Weights of a small mixture-of-experts language model, trained from scratch on English Wikipedia.
Training: a variant of SOAP for the experts, 298M tokens, 4723 steps.
Below are experts of layer 5 (counted from 0) of a mixture-of-experts language model. Rows are named router (the router's row for the expert), up (a neuron's input weights, with its number) and show model dimensions 0-127. Each number is 500 + 50 x the weight over its row's rms, rounded and kept within 0 to 999. Numbers have three digits each.
After each expert's rows: "comes after" lists some tokens at least twice as common just before its tokens as in all text. This comes from a sample of Wikipedia text that the model never trained on. Tokens count by the router's weight.

# expert 9
router:467629477544537457483577516496607547423549568601444477514484443552524483505480497585439480531489513552458486600519514480541502471498581530488450519487518534579461514468458578552485549454419543508547521492426614467482479431453452480488553529433478470501549472494518457432554456558567604519521592459574478594390530541537562518621594443534473422517483452522500540468493447528557557577446
up2:376550351476498504499518472438562491491487463439587508400551474406524469506552483485455516527496515521612422409424473490550492528432445559589567571522494525392445547503535455439603571533525498402470479482499485507430374555494573476443455482516469517521545476432501521554443572453532484434548558539490475513438494522462475563505493448470566509581544515457586503527487526488539522496560
up3:548525549548503490487496495533519536507465400553487450492446478650558375452468492413464550548495474533443415513354513534526516491477563440496547563515528556290522431571410462431643482519434404519556501462560511555508524479504485505507397430508457529508553455406479531512536550535508537515467494414425509573396480530465499485536551475501511548477469584481480530521468433478534514527521
up4:413582537517522473504486526422504539506413525493486458534433438478459523476465507509460507501518466512514566507523526436534543457523514503503500487450523575504422446573590566507464433550462448481466493494583513455513528374603506466481481470480455505460454492462488575502560535541488518425570458438497531506468519509524441476465565575440518472458476435468455496570508487481530472463506
up5:531511461393476460507484511399538476535451513486501548437531420524462509401536550525530521550475548438406424488518570449429517493489493483488468556524505421446433523514489459524542545538612528475558511552516476568447498463472557498546523551409505518456450535482460578496444457530442470589532476451521530488549495492570444549437506463487418452497412558519583409561470517440523427493583
up6:539485536509485448418512424527493522465491475454438514535508485455503502514505534447529481416480540524565421418534426519614542501485526558412477437460477530462503415378469425508547552521568512412498445525452567492531537492421505503500464465467526482522538487563598449551564531515516550445602440494514448451538419385500492581507473513522530516476511464443538500478528431451459515518508
up7:538519438537546488519519519547466489524509476543487392490491611594560496526507513421400444432519463561456524450459508526602557559414599569513577454425454452457522536475452444521583404504528508517421422615564542508464433513565440481488512545530490556524545497485446443479539455580441542524452517511476523537513534549482458550428481521484576480470533482481504552531476554492518476489534
comes after: "\n", "- ", "\n\n", ")", ";", "=="

# expert 27
router:518531475378519490483452572548560531478408486512464492388574466450522464500405514464578442464474450507573480378426501548406517521458509403443579494555538539395498480506478523462464488507469552515529474625513442573560473502575489591418519514504536479579430425466467526397442533520498505552520482496442512454555466483505542523452475481521426517489451504474544489513415495469557508391503
up2:437529368597541495412409491567549475501513421469528479538481521499536526444597527500394503510419527476548573422545524551516490520436474484480537513489455532516529559522477648463578470499435443505471595432519488520487527495604496529466523569599525508516481497485427441554479465551421458569501454515571431552492548362468546474550559491474460367549517460469551498484496524571521556455577
up3:467480514451573492483572530481439559459481453547443522531499562520500563465554458446506502383452471533518507604545478481504480550549546555564499489478523498530508546463490473522583436558566454474462571505529513469537464539435500409593569462540496527401566515444631482500457442552615541518479595531441400482500475547523524475533536529513434529561578322498534545447511486489532530511437
up4:506412527477560430576517619486451516567533466463568444560460551471501534451501554453343479544397544496543463498509385520447494512560524456480533496494512517592508464366374575478578543463506515473539488585498480514459523475505499491515514526469477539523563403473565462428554488543473442482512513455522460520559485516536417528534510570577444489526525419504459478582541522476550623509532
up5:482477384571475467507539431525465468477554484583636548497460474529555478471467441471578454495433544510548513533470493512460594472545537565563485534543510477427611568536537450562399496539525497423574461562498520507444450461447436551523575569383539533527520518526450538486405532482515459480459574430582533528384608516534540496494539533453553555486494501616500443536465503476518484482579
up6:544578423476517459606487457541407535490486494500563508350458483451518494501525557557565468497443474427629456470467483626503474463511504532546469488515465527379525510383501476467564538527444509621388386487577545572560529561419526430520531431566580510536371554484538512495468404517505483492491520551547563506571515410528446570538523573525498514540475448432490476556558559507477506492452
up7:581510504510516496522467515453538481492523448536540478411482499506497512517569586534464553490451526470474486506428571474478455543379448509458524420394487501502481512476562516542427546446453488474501490398488572419479514463442561473558438493544455479443513477504510532458522403499679505439600498397425487463470502439466463455591439431532509533594486425441580558440540541490459542522559
comes after: ". ", ", ", "The ", "that ", "where ", "when "

# expert 21
router:496529553503384537411520473472501449451529426439471521444496415564406389566449517511547431444536549427539507477515542475530464500524441517554567520508600457560470436527470473489524474494557502580530421542518533490456498579509548432520539512540433538511394415537421471462570543465512563528555503524609441423466508444487486430598586411468550455524501522525582449527615473494493447449511
up2:516518460600396510589513480499505515551421513467565484478476412471469525517467573517544480433484473522618494458550487461468554415578486523439620458433459465493488428546478478512517499574476461535598527488495484496442509523518581463481492439620495423602518514484517448501506554589522504462535517544491488545533558417472548493597457451428473508431508561562466465556624459441557582418519
up3:548462524499410471476519491454636488499502526554589516490477479470538420528520473464594481503422495396516472489502492547544528461519462462426544491578565423495533499515542516557542398501456527500567493510573546472516403617421476468517489495560389459599668498491489524473522471509460516487586536554571506490423574588404463504542531446526599517565504513481573521508535516458524431527489
up4:443450475488471476409480591548553534514479434545511498423476510442572405463473528451496548472516523569462530628590391413477458451525541513512536373516519511452519617502548359530414494506447530544482486489535411437491438460511524575478502499460590488483438466478479437504453448539507492462509448414478478501505520532494526537568497493472433534560513507380553478499537529575486498504568
up5:482418515467463581519507530549423564501541472564441536558410519512580389585520447425559489492604519571451476553486423426537575545525521422499594507524462538477529470553477536523527498565549490427669478539562394550489541441424534482385430468516511498531538434475496511504484485550556520483449546481401555520349509490470506531468548494570445508537497453404515565547527479477500547471476
up6:527497533420477564429508568473531525533447558496420515528488568494562478489464447414508467402535489609521429429514493560574426521469541464453539592564509456538437519499506455580444426505521462525484576552481422541540403547423583493562565472495547557481430513530489473475541524466529602548549414536500447474491477513455443505395493489546514514473442544469534436505452431586455554470512
up7:594491540498395507591473492519564505486547367459509470553494435503462467424533477470615457502475442454457535522506532590531515400556420515509569492537519415633509531417573517440459460472450521503509486606561522473504482560543557415562493561530521486490438564482458512458536541524543510406612607507506554509528537445406339462586559475513561421499514537517549344490550528413514509521536
comes after: "the ", "and ", "to ", "a ", "an ", "was "

# expert 23
router:561531475532589460474503398555420425392448530514522566580528493487404519547473489483515457469459583495476499516588530584468538544533526426552470478533451481433456468515465449435515623509433512492482444507445456574566554469433555546508586504494547530560464503514540466456463566486540530456492547521490477451476505474549566474483454427497443535547502433564443571490541551522518503483484
up0:565388497591537471641451492570498501509534580573621487509573419481496530522545517495408522513479430559540403451592458485384468375494496511570558538541564442400519543514537486512592529442527491409451543528556551539509432530488532547566527512515515557443454519509498526597411469449523519510468506617515558468534465491492505546533500523494475389524392530511456519475498411466550515530545
up1:462501514533522499534437499452442479532522471517528474478531512451487503473503477452528489535505539486428490524516495513481519584484540422606533480579504451398463576517530534456556490473461532448411392557465503449555507525501548469548457488508487479379543556494547431585528450480505458464399554529538554497474446481456527537527497564546406482515551445442575579507483464553608433382471
up2:553436436411463523437577470456590509490524390504427491474451548460514480529474641447500458542534529554393498415446559506518555528447514453506480523512474422508467460579497445448527493581554485556503467421584483491463474561515467505505476420588578467422469538521431486535424426454467548513529490518581467464607468443484504491363557493498495456387476496537499543377488535519430482477506
up3:526551381449487463558526502520494469480440498507538489490460412488522483442555453494471530507527439561417523550422527466424535535509529515500516449530519518496470566459520441529593481548511490513472577550533470471500514522499511540541461513553555437488534508503454501545502505539465446480518429499483464497557470660443461441382587460483558439516462559484446548493520466513518411468540
up4:398472587487515531426448559526469536554464523518451563474411516588478460540588410470481493587472538527495514447493486500574470436493424453428555541549545565528523430445519572468448499490576453510504468456509463522471499518444471428487553574452539565500372477433612473451416500513533564491487517447527522577456487505532489627523507561517450482491416543463455516522571541449560505439508
up5:451490516457492541455435551506492514537568495477535558504428477523460449490407536532552520578355525516424521541521480527486506609442489487457616512472456474464512604523509528555365531511516454547463472569462461522458450482531506484460500545343573487549480534473424428503431479457497554410441522503523500469516482605506467527466526454453525540468496595532392630511530496453522574558555
comes after: "| ", "(", ",", ".", "0 ", ": "

# expert 0
router:484527467399485515502526583495475591580501461487441426518523527504528459484485482469534507551571427513483495508439604411586499455509466530543518532540504485511557443521588453447499551501556501522520433473474510467492561392393491505515545470511506563541496340487463555511514471514412396572610579409535572469426601463467496548579505524516469496465582536448452447497597557558502507474563
up14:513533469521484443452484524483521549518462435510558575507512460569432527418591437538484443451538465648529500478437443518468448577450488560541492434576450540535456426519461515463511461476469485518560590549554493489460505484581549484467530496484489592507542593538518475470487529567530488385549540482551503518625557482460504504503596524516451567523453485551505484514488456429424450512512
up15:441513466401459414568478548515502504498445492538476409394521434499455501583426521515520402531464526468537497498395504516635511509455509484399411558465575596506473544609516385493618441540544441490616480507538467490527482469441607487407530506524524495492491458553542509507499442539479416519463493454445576504556499457514573553471569528450502624517427488442464544483547517563441447524496
up16:484446577520548561432535510551521583493498524550533523561557469506523482509394389530489497458547575589497520563400473522466464508443529490496537510495475466403525472518547515445545389584562398431505543520552517497503581511487525513450531498450444568508547550471511408403525508498510611505475495482487440480491498600457511428467447556585434488433578546537460466552462462461539487518561
up17:487496538506563569377482538532447504429550482585572472464518488438460566496499456497549577446452521455440489541543493426418513412537511398540390540464474545516506535593490486463517481548476488489513420525422543522528443465473550460528436466438576478506578544433399521507456486489514428520532522534501479401459483534506530604507535501541513528553494450485462528451445482510493439596509
up18:522582472503526555531437458501435511516512433473554490401504522539389618523543490549435535474511432523462605560503589528459550545447454545483494450557523568428530460453516535498457534477548460561560502431588559391498529522526564499502518497607459496488420526456463480452501398588418490447527479457519474463623514491520549570464421538448528477538486551541481478520438487437519492468458
up19:532577510569522593431486341473523495527505549453665481588460466566449479533527520479496465513511556432455524552508530495398522442511438472558456448551571440535505509463457533486410512491500475528491571530483426541528510472485627468537593497429508511450428462567592617534516524465564455555449574451445404433532561461449552512436401508558522482619548487503561497519454563517525462583535
comes after: "of ", "'", ". ", "with ", "in ", "for "

# expert 33
router:465523465523606499539535489598446474447523523466401567478560538469443466576400545519469456477539539440400534463469436492570398510462473519472449486503488479446504522351397548524534525452420475485450499463525503467482491497487442431545563522550553559426470558570460597520499547440603513558529445605534436483575557511595514403507469486458479525525505497409450538493535541581493543589439
up2:500496588483536512459481491466490501545438512538485566539498484353544455492553556611562479536530554518447549471556543576485519551478454542511507468469455585502515486414534454399494440513547533488447442552557554525448452455503572473500522490465547525530479492540494526488470540487404519537433424529509528445494534565428534494522517504571598410589466513458596532424571567480578499447524
up3:477494569527448499521485472481522558554554421507496467539522472525571538411391564588520484582489509461629489364538465505486487486460481545512532479487482399505635472508501527633417577505521486554469535540476480496450431484464472419485516497355595467406435527458538427557575543517445515446482554514507433538546477489518492488472532485476525495490469496430462571521567458424564561532508
up4:480480457426529533493531523483432480484432476531538547519564538504510502634442486426448487435526535463516527474545479567541492483455553490543496512513460417498475534551442469464530552511468482442570555481629441479506570572623431527435393494470505476467568536473506440525566479538511610500405439432441461501494561462474420538469513561537463510494478431463548657586472493481412528587549
up5:523491442460517673424436541603429527501542515534469518482380473542405529416441540490400525487463496543477505473448509558562475413514505491452506514674502436586542519458522396497439484502420441484459412411425514415560483546549509503445529475411522449452526483503522517540525523515517534533541424528463455558485487548509555509496394501492566481466514453469507470508431535510506493545540
up6:570528513518528445489475559520473557519522531525483477521526503423503436492447468514507494473507590493491538543388558526514473547521441523560466501468517551467481453393491551389591521503522510436515565497399465418496497460432460457532538572515547458569474459484424520427506552421530490593623524530580555512552494431487531517525443521591490492551491406464498515432515530488508516529510
up7:575502513541556530425452468566469557518539503533377574477455493489464593548449520572510557441556411435440650524484512482521471645680521535577526534561448467472444551445423508388638539486584509418515480465417499482440487557535502422495477453520452549494509556473441453479491459534529561514536435523498456584504503459487427493394554593544460440464550443381464516532531452508486508519499
comes after: "| ", ".", "|", "–", "(", "-"

# expert 34
router:411426483551496474659519417482486488445519457504605506469531586526496485487467437535524451472451480481473497491568561508512441511526528503466421478511446577373626498482537484548410596533534527504558427523507462424594558392437456501591495496528518507436463566509444391494505490479447542520460518519429536524522499510427431460536484464573502615544506441528487569504428436619500511523395
up14:500588514501509448478435534469513487497514534495501589549555493569530436503542481471497528463560509553477369436520620501540497455546502590560509491459486500428550538463580507503562539502498548405436448501541548606623509545438507473514634473545423472484461503466534435524585591476511503497550491530530480526495540394518498508509512478529554477502502462477569570483559525475544487513557
up15:430466441511531489524498553473532561533501556447494448469578536452559456623471455487554523437594418505517399525547519518480545531416471436486466513495483515389468523536509515475525508425491485564496569440469508555510463524530533532482462511546602473420543512518499552628435626513546370531536457457503474465483604391438411464597561476403473545551476519513526418604570446509604423467448
up16:480484438565551493490505517514521576584548452509565516525527568487494463512595469553507501485459494577434472479592537531466588649520403510517554522482559536469518475503539429447498448528530499459548473472607532583569586550526541390577530397576556474455532486420460442489494539475520535467458570519418448552579509442445526564493477453481504536457545465463585562520493493495551518478501
up17:550343536528376491587446488485453546576419535600434558494467536492446556523513506573468450454544577547468516521582567502456418486446484590453552445665593424444470475465572433450479479542557443545594496402525487540508478466454482580426472490453542559623514517526478474471492430482547508568419475478568474487466478449387497547495435523539479481508538497583493441535399473511463567464514
up18:515397476522442617500487578511439556480605413540527538434510514461504507423542456602498495484537530566506496518493599516507528480481526474434483502498462505508594524526568568515445495531544561435497520568524512547526552489419492469490453528450463549428511473591535421462475438531482432503483431452459570456472431566473436576455523432498483469440448421556492584557545566467576410397514
up19:418412507560485587523462539522505551520542452503615505455539556374449423438501517510457523403528514608506362522533440516501472556524447610426499523455499446531554496450526523564475474523524452512466566535479511488472523588363435519525494459501489496502488542433473469518497450492431459446554574512362496415588511502577455539465451518489474519500506480555604584525550444476458514410545
comes after: "| ", " ", ".", "–", "on ", "On "

# expert 25
router:531542456539522512504506490513489563437553493476561541497532416482471423508574520427496472537448465378437476540525459478508520519529551509443414583441527443451422592537458503540505545417603499435484463538430489546484474472486420477466548590551593454427513483515524489518500596450359557496494442514522474434462520514565510381502427446487473516542464580555433460480528421516612489602505
up14:431480596515462442451527583535536478530456510531448477564495504481585452457461491489501507502557423556469508476484450528535573538546465527448454604489459488459507461503476456497456506495460516482455476513519542514590532508438528547447577503428513519519568502556503477511559503476385477510503456556492528496443513528455494478456519573632318563448484477463479477483505555527483390453492
up15:439454556502468470501561531518439573480507515564481493496456563434505547614471551513561466496500468549537500500479510568511513520473579563526496453471531526512449561488485492526553496529491557565542535496375485542510493379484483498408490537546527533543484436483451456487576360509397501552486477451497418630637480434501428544511527531498445504533461444475473501422420506405457469587572
up16:597556388528541518520460503570531583512444534534515479574471582567466479367529531435497506531475553574509473469576512566514486507425487554437433536513570532418505599461468505471529512495517511442480498539419531498635422500433438553538475458522407519583510529500446414553459607506454539540400415456525500504461485535539438503425485459489497512524537473526466505619494473533556514517573
up17:531482389445474454458455479515588579549472481488462528668424463531494430481482509540481537453474477531544483528465474472450415542486467474487512520486581465468484418454453546499631536508463475456525455519488520547536483583492535463470506432471506435503550549403466480530498626506550546527576520501424431468489479475447503478384533426407501480484530529551584413577538508453528414457529
up18:555529537511441525483557492483518533459540469477454448454471477541447408551456536497520503383519523521495508415479509452605487454586538453537517490521482617586422494512523483427519471484537519533516528516485570513557454506490511536519538520392546501562540435404483573534546552502465513554564586548522512532433460487529456459477536392412492560432590540537472516538533556449586515512626
up19:509434505480350595495565529580512510493433531537457471652500481545420518521498475503504585496653548434528597540589563540527560501514472489537547453511466515593528533417516574519481513520438600411549550468437472483519500475472422596460452550453429454518463487507562446416555456507530474501428522467508480652609500502473523522494478486606448534506517548488442490518514441464516531483561
comes after: "| ", "|", "–", "201", "200", "202"

# expert 8
router:614465493493469520512464593517396578475584578561548511463484542516474568466549479473541507462520428424593459526491428487445456494491458460515501462514520599382535427514484514522387441426518504524589523483467516521533418513474499428565431511515466433450512533518519473443478529512490555589407527396432447528522513493527568516558499540505576408553479430602450556428496577504476488436562
up2:453547496518500575531490552452534512530461587587394523549576516509517521597513549488478473510575598500508532549492559607521516548500563464424552582421424529465529484506549542542468502536480515418534553462487481481460494516444463533487406530493604475550482471503548475492405532489459490610434488502518456432600462464437442557497513559422488537461489494498476544466527508509472514437483
up3:533477446470462488533504563465475577519489524529535508534523632569494471527463500570482482569483549478547530489473471503403484491419496519458580400538478597485566519472496519542454442447397553509588552393535533398471545508496445420522434540486483422548508557501512537579441427516517537540431458375437473517468436407488530439539532496479480427542463473527453531448529502420484520550470
up4:522478497413477552467384608542496588517445515562463520533429518462503551500557474432615507542459596439450499517522466545528498385513458437444396409464520502470559451496508494432458503530497438487439529436463530662414583475467504527458542562529571461547497531604476412481471497426496518497461497510561524411560463481462452509518482412520484545608420438472508451487499546554487452498504
up5:454541501434532549540500497540429532580433510537491451516507577531521514599483464609490521520417423520493585464507653449517561518486455468384477491541487511654614512555425397510451470576526490537537537566439428508532503446499518517563507474514507465510388470568449544524567566459458449422463434577512477453576528502542544555519446429467460481496473488496439528507467451563524523469490
up6:509504491490484543441550559484520552513497546530502480375497506353486423580542507421548422468502538460431477548463468453419493473620451509545434479492584499521461576587489460516404462575509555479531522456485558514521450540482511507468445538525488444493468576467429544416407577469477507577533538439548463438538546503488539508464500550456482486454519510488478593463513484524468549597494
up7:557484520518590585520529591525423544498526502556407604510412537512543523576486465526509609462499498410462567439486441494523501474470443454595575473514461508585446537454612521561513542446518522530528428497507595480519472452545545429526452523426620489487483493549450457522556480501528531435452513473512501535452498440595438580474511418640487479429555493534517556531504533563487514454585
comes after: ".", "==", "\n\n", "\n", "===", " "

# expert 12
router:563506508493483468379579477537425559449487576578576533497601481561582546497470540439572475506440482474510492453522434567541525470520513486552421405520586512502415495430470517440461529477490479522488515473517423494489496454558584493534496478544568418518594415565474527476529500426485517570413516496437438424479532456537520464495499524481511442529451414489455482580413533472520465473431
up2:419442443454562567512472557502512517543534560533459426562461460472500410456463500467501363547527442533373660486562594599451506452562564437511505550553437539489486510462479463468511472550496480548425480457493496333536459534458543576523578574435533429456558469437438517502495525441494538488561490512399548593560515585520498495530477452498643418486601508510569396531521374476439480522494
up3:526424621419477584425513536553479545469548496549463559532501526489509582442506472656514565462474482407511538523440499530438433460450478591529486514505466560467550555435510506444497476504541457515406521589434581559556440435546528474457454472440590431473563578528435458484586516564449509508478538458405530403393506451496469540481490514594458516594596409555504517575485469568505471509537
up4:449497529516500480528509491504598501447534447508454469559587489465502513502488498479572468510520556539483508490492543545409469498395539625480525546602454477508533496512523532472494465467428419496548614454475581540490468539481471477442448473506486450519450515491524491549470479537488477619457516416488487469443570479475565458588488496522569608524491459572581469504543508419500456504441
up5:507498465506498515494488499469516533513481493583541492428465523504513509423500509479554536429465582397465479532518571672457445490518470490499532457421532421571480581471440494569443516474615454567516531552399576508493547457538476521565526432497507482503510534516418493474487498580505500500549474432539566422485445488547534481449507501560488467532617477517486400586480399524503434477602
up6:529555522542506523563480493573607535557407583481565497402495490502458436474514487515496505542517518481539542562414553535482493494598501511574544497400555481423464519537507448518559593519531512585573542491522451445473536479547376503588418510473545572488510458441542492519511376531571479544445569419494516524534520495561505466549512417492533501511498421451533408535526561605545512568528
up7:494458492515480494536516598492509529486484547504534522420528488473631465490465482471501510546539447505473471400535599437471498512516484417441547528465484437510514434562459493506490419482579507502495463544545451483420483433547436509503602424522515432459592499439387492452408603443545437522522527500451509507499445497510499496430561486527580524496442517465600452524521475517568580438478
comes after: "the ", ". ", ": ", "of ", "- ", "a "

# expert 29
router:469477396581497532509481475445602548558479555602548518534557425551503514503545484554527600485531541524496443474494498498482491448454400416512491455479575471604573517550484590566510583504524447480454555424563482501457483467499483494443487502520564440428483616481488489486396484440436536476530420539454485435510528557404554506421392504481516448427435455517490443508456492482495549584406
up2:463539424470528530474443495488519508452438458524493380447512488574489541422565492428561480525583502457540461482444393608497577590460429490548495538426545570540421467546532481505528492578555407458537521574569454539504515509523552538544476543469443464552431484509539500543405576522538571541513485545541559511582538593509546510502441530593591548506473540466525477487536452507521466406492
up3:541459514490463515578489534462491477418581461510448425543387485492480518434495585489504478509577410491464395505494540504526619511550529450514408541461504530459531488510532487535444523530552558481548540490410486491380432499544537531590493515524347480564567499457514481543471424504464460539500536471509479450524515501555445531486457523525551521421486484435356430567513522490508518544437
up4:515534512507577513500524548514456568575528536489467493440577522461474475523544490545521504527465565590506413535446499562499582529378351531491507458559523531532528463454475448506479539471496427562459475557542409447527536470441497415576438441513510492484594523495428495466451397477485506366562545571437466514533491447468518492512461398424551484540520478455563469647453454524454565463478
up5:452493547483448552482476548492562541463491465525602542536440409477430498464574465489547527573558518399529495512498530529476537575467510532501603502601505493555453523419558421537509567514467558535562536516608576499509461550460506607518457508488459467524569530483579471527310629563509561567472500578510473524527483520489486512550427626412481505476475521510466471489484542514455499449465
up6:482509550510523569543464619444564557578488501558548442577469443529509433448513581510489492448625537465472422527486517556471471462495471535526457537411521477432443498584538520510553474500502443542483528504579519435656521487476548459492442483425498533504485536435468493580394488505512503433488520477464516549548480476415431454461553533491531458467541461462502476542526604441548534528510
up7:551470520420501503552543518457481575455504507346491538461424646475612466482483538498421424502512589577593537477564461479519506461454514512419485469510549601423456542483478438463590489458448513468447488550443485529455573580424446529540590547432476490458540500516549521584472502572533549538476613537440511498449519493504514463555462531474426431518475537512624514492445525556455600512515
comes after: "\n", " ", "by", ") ", "\" ", "1 "

# expert 30
router:480511578515442464532532459503435495464556501476536514517403451483423551570512494434504434526423620573475491492492483492565436439432443568464526490472440560445470460417516500559464502456585490448456450532506548511473502456518499492504420466584549422581498503417624561451499554475539563441571443530480499559510529476557424516541477404398430464491518523525464546491572482475488592427447
up2:519532511413459550475481530557458508541512451498483531486425529460459616589517431487553448479528549490496459648619451539529466607428433466480522382547455467478623442409489526539512576494523552455522534502479467664411578493474587528478478571525523465565518391540498401490444489457600575389430446500582532496476487572527505493531449538591561483429456471534503454559501544452560489476539
up3:440542489366501522550465514526551533565436475521480373537457494401477488615508503581505473596469551409497489542499525449508499504469566512503517451409554393501448428509504600495467597525497470511501509399504456485367512479514486485454490574589532464516511515458533498560499561477493555503552492497557539395635492393495556536549550502443500588500568490485517398437627447500555503511513
up4:578491586452451581488475496520516501471453502533536526498463607522484561589531498482509569550530538573560484487497507524548458575502464506498629533530482450484494440508502539605541574455421425499485496510511490454445444456444421544539373393540486497504554585541466486468478449527470470517528581480624477519485456401472491488436550503407504530470542462460636527452522502436492549570525
up5:497502498504499551539530464450515536468549529478523484504553613503490520514451467503527502591441509508464512528603588443396467508504432520574511496485540443479452472503477504570460451441605480473491566500508388465480490535496568549526507474418482521523561533487438481477495495506503512402528433446473480309488572457518447535343553535485476581479420599624407477625418514497557465496445
up6:484560535494523577488439522539496497516499487501440441485523537468472463444456534461528514508489518439502455534435471488510387496532423506490375448470368563502504525500621522417524579486429414498466547557540494541440454545503516554481483587461489558450508502467464455502480514522511554512479485507468440492446542565515430569374490513467533465476414474430542406554536513502462480544575
up7:501496469480505562553469538532545498513560471480400376435445546461470493466511503504535505536452504573528473522520451497486529445444473378511459401446498441538572454502524492568450483549549514480451500546514422518380551465432481496441476464482486507515524408514431462495506528469507497542533541505558432538508470450587589542498526444506481587514435521502459507516402427459607497596421
comes after: "\"", "the ", "a ", "- ", "of ", ": "

# expert 14
router:487534575479431478494523505529513630523489541412520564419622567505439490629423501512537452450479509529433545571451421565496423568431451520438483414426488409522452621473471509510514493486565506485486569441516419546445562563446505534589571462523425454484481560538624442467413423535534586592544554458473510485549563539568575403451420519537515516536508529594555494541481399477516511549442
up14:477478532552557514510527602470522509532545507557478528524490453518514484582519488536507421464553540495524472473413524601492452482397576548447541524458394524540550498523496476519519484490521438456489367539550419383493430512547523493513448515452458410575410524419560564417445576434522541523544518474592537502546469542546564511525450507547483481411494464511520478491472494476575509517464
up15:482495531547507592455448520576564510536447501529511548540530438421525621525517503468547497484439539531541580487513501540450554458505510473453554532512463505550492482485505535468532431482540478563512560572602517452476479525511407589450423489442547545513522481458530494499562416527454469578528487502480489516483471524609536519433529645655438502487512443526524534479530478380545528478518
up16:458566499471493475406534519501553474497497568487390483442531479530498521474446555445508502533563475595419465508594446607547437535430432520562582547490477485412435524503465512525559487487534425486527533381586474473506524517563552516593495435499482489389527492533427489424461576600480580471496569556473528487533496489444562510464462504474526613515461504510576452414513437593435477516493
up17:494480535436425530488415565479511570516491399521496572516409549453504580598498442379496484443412479552576478546523555403426501519420479526459559474546518482509515442463571544468473450518625471451460552460502478587561574568484607390428401507422527465551558534450555459498460438531513525516461579503484452469523521500437500455556472574523455534481402417461458494459580559481640540466526
up18:483493535498492507515503498588489556561531514511543533450419499393510483601428557425525522515424448552553572538545547491481446531508424488423471518423562495454442564452540461504535468545542458539494456440530503519503388474503554495595574482465501568540501452518559456476459544427509494444548539414433525504461535518496366485473454514519461547563545519487465619513510474444537501531539
up19:446532505537542560534497520489488500489497508499508550586554457437392538545546588429465499559476506482518558576503553509482529577531506544483522545529483560492460457497423493565631510493673492563533537425443496443464547594557478538492462402454501468550519511433507478456394486456495514459490522545499547572568572610611530498471522504572495503511464502516448531480529455433546575475569
comes after: "\n", ")", "–", "6", "In ", "("

# expert 17
router:486500445470510466508476517481460522478506438526547498501542493524480495383515397444492419598525499548460472523501451504501565476526519441526462413567555494419496465470476439611553522500442507477421537500535555462498439506567493475506476558536480475404529483562475455546445482542505438530489513555485575458535504491549576533427477527516583646471491467518488505483470489518518488439464
up14:460517527548518649482495532569523525520492510490496498485522456459555497499519462610517448588529475575516545434433561464487507532535461586479430470573489558507460518452411567463535564421497517528478535470463446442535451467473553485490422463521503513437360495543521548496482514516400550528502465468532502507581501524455446436539490468529476588425453503468483568524489489481450448552573
up15:435507476582503524469542485585488532491495500470460488435490457536480450556436458560507520498573492536435484456506540546510493475526436665508579505529401461453553498546419537484494528495528511558501529513575462435451574543478501495514440413455641499531462476427448485450490511475458562564491519407594488555513583558457515358544507461483438468410488477500448401469561607549461528552508
up16:537505488430517528515519626500524479500457542462523546473500486489596393509512529487470448552474501506536478437535490524543464459496421552519518538526507557445406529421520581481524514518494477486481568521534504441402546516528467499482516515558557556504499554493562507512424536602417595494490455429544497533511513500511450495560488544458450478412521438515469557534470462540457445554583
up17:482595485498515504466484498515437444449432498562489387506452444507486566500513500593514509456493490634436517490403535535496506575418501519545501511523514510542505501553419479489575511519553591562522606453515456514493585391627548446482521444530435522479474550532473485482483462539470555518537504515488515523520560482488494399550538466588470530457577530490541470465523622566463498445563
up18:480599506608522513475499414520510521499560462531523446530473433506391435547605523533560491491483569539505538471504525541426562624347504636508520517505412598469513467555496584471431438515489439490509437582610573546611512458495487535509579518496535497471585565412494498467464514472545469515530491465461484503572452528475508433546447563484503539539492479493528555561449467446559528503475
up19:431514530519530494499483530569476499462446468557518448451410469431441553400503466566589534508463493527514468540438508493582487565463544531430500433523485589436457386491464508496451463452508489524600515468544512486509498437475485487468395468460479507524419454450634484471450531465502545477626473476430460558477533437565575476538540452565379606591546537402544568576493471499521494475546
comes after: "of ", "in ", "at ", "to ", "for ", "from "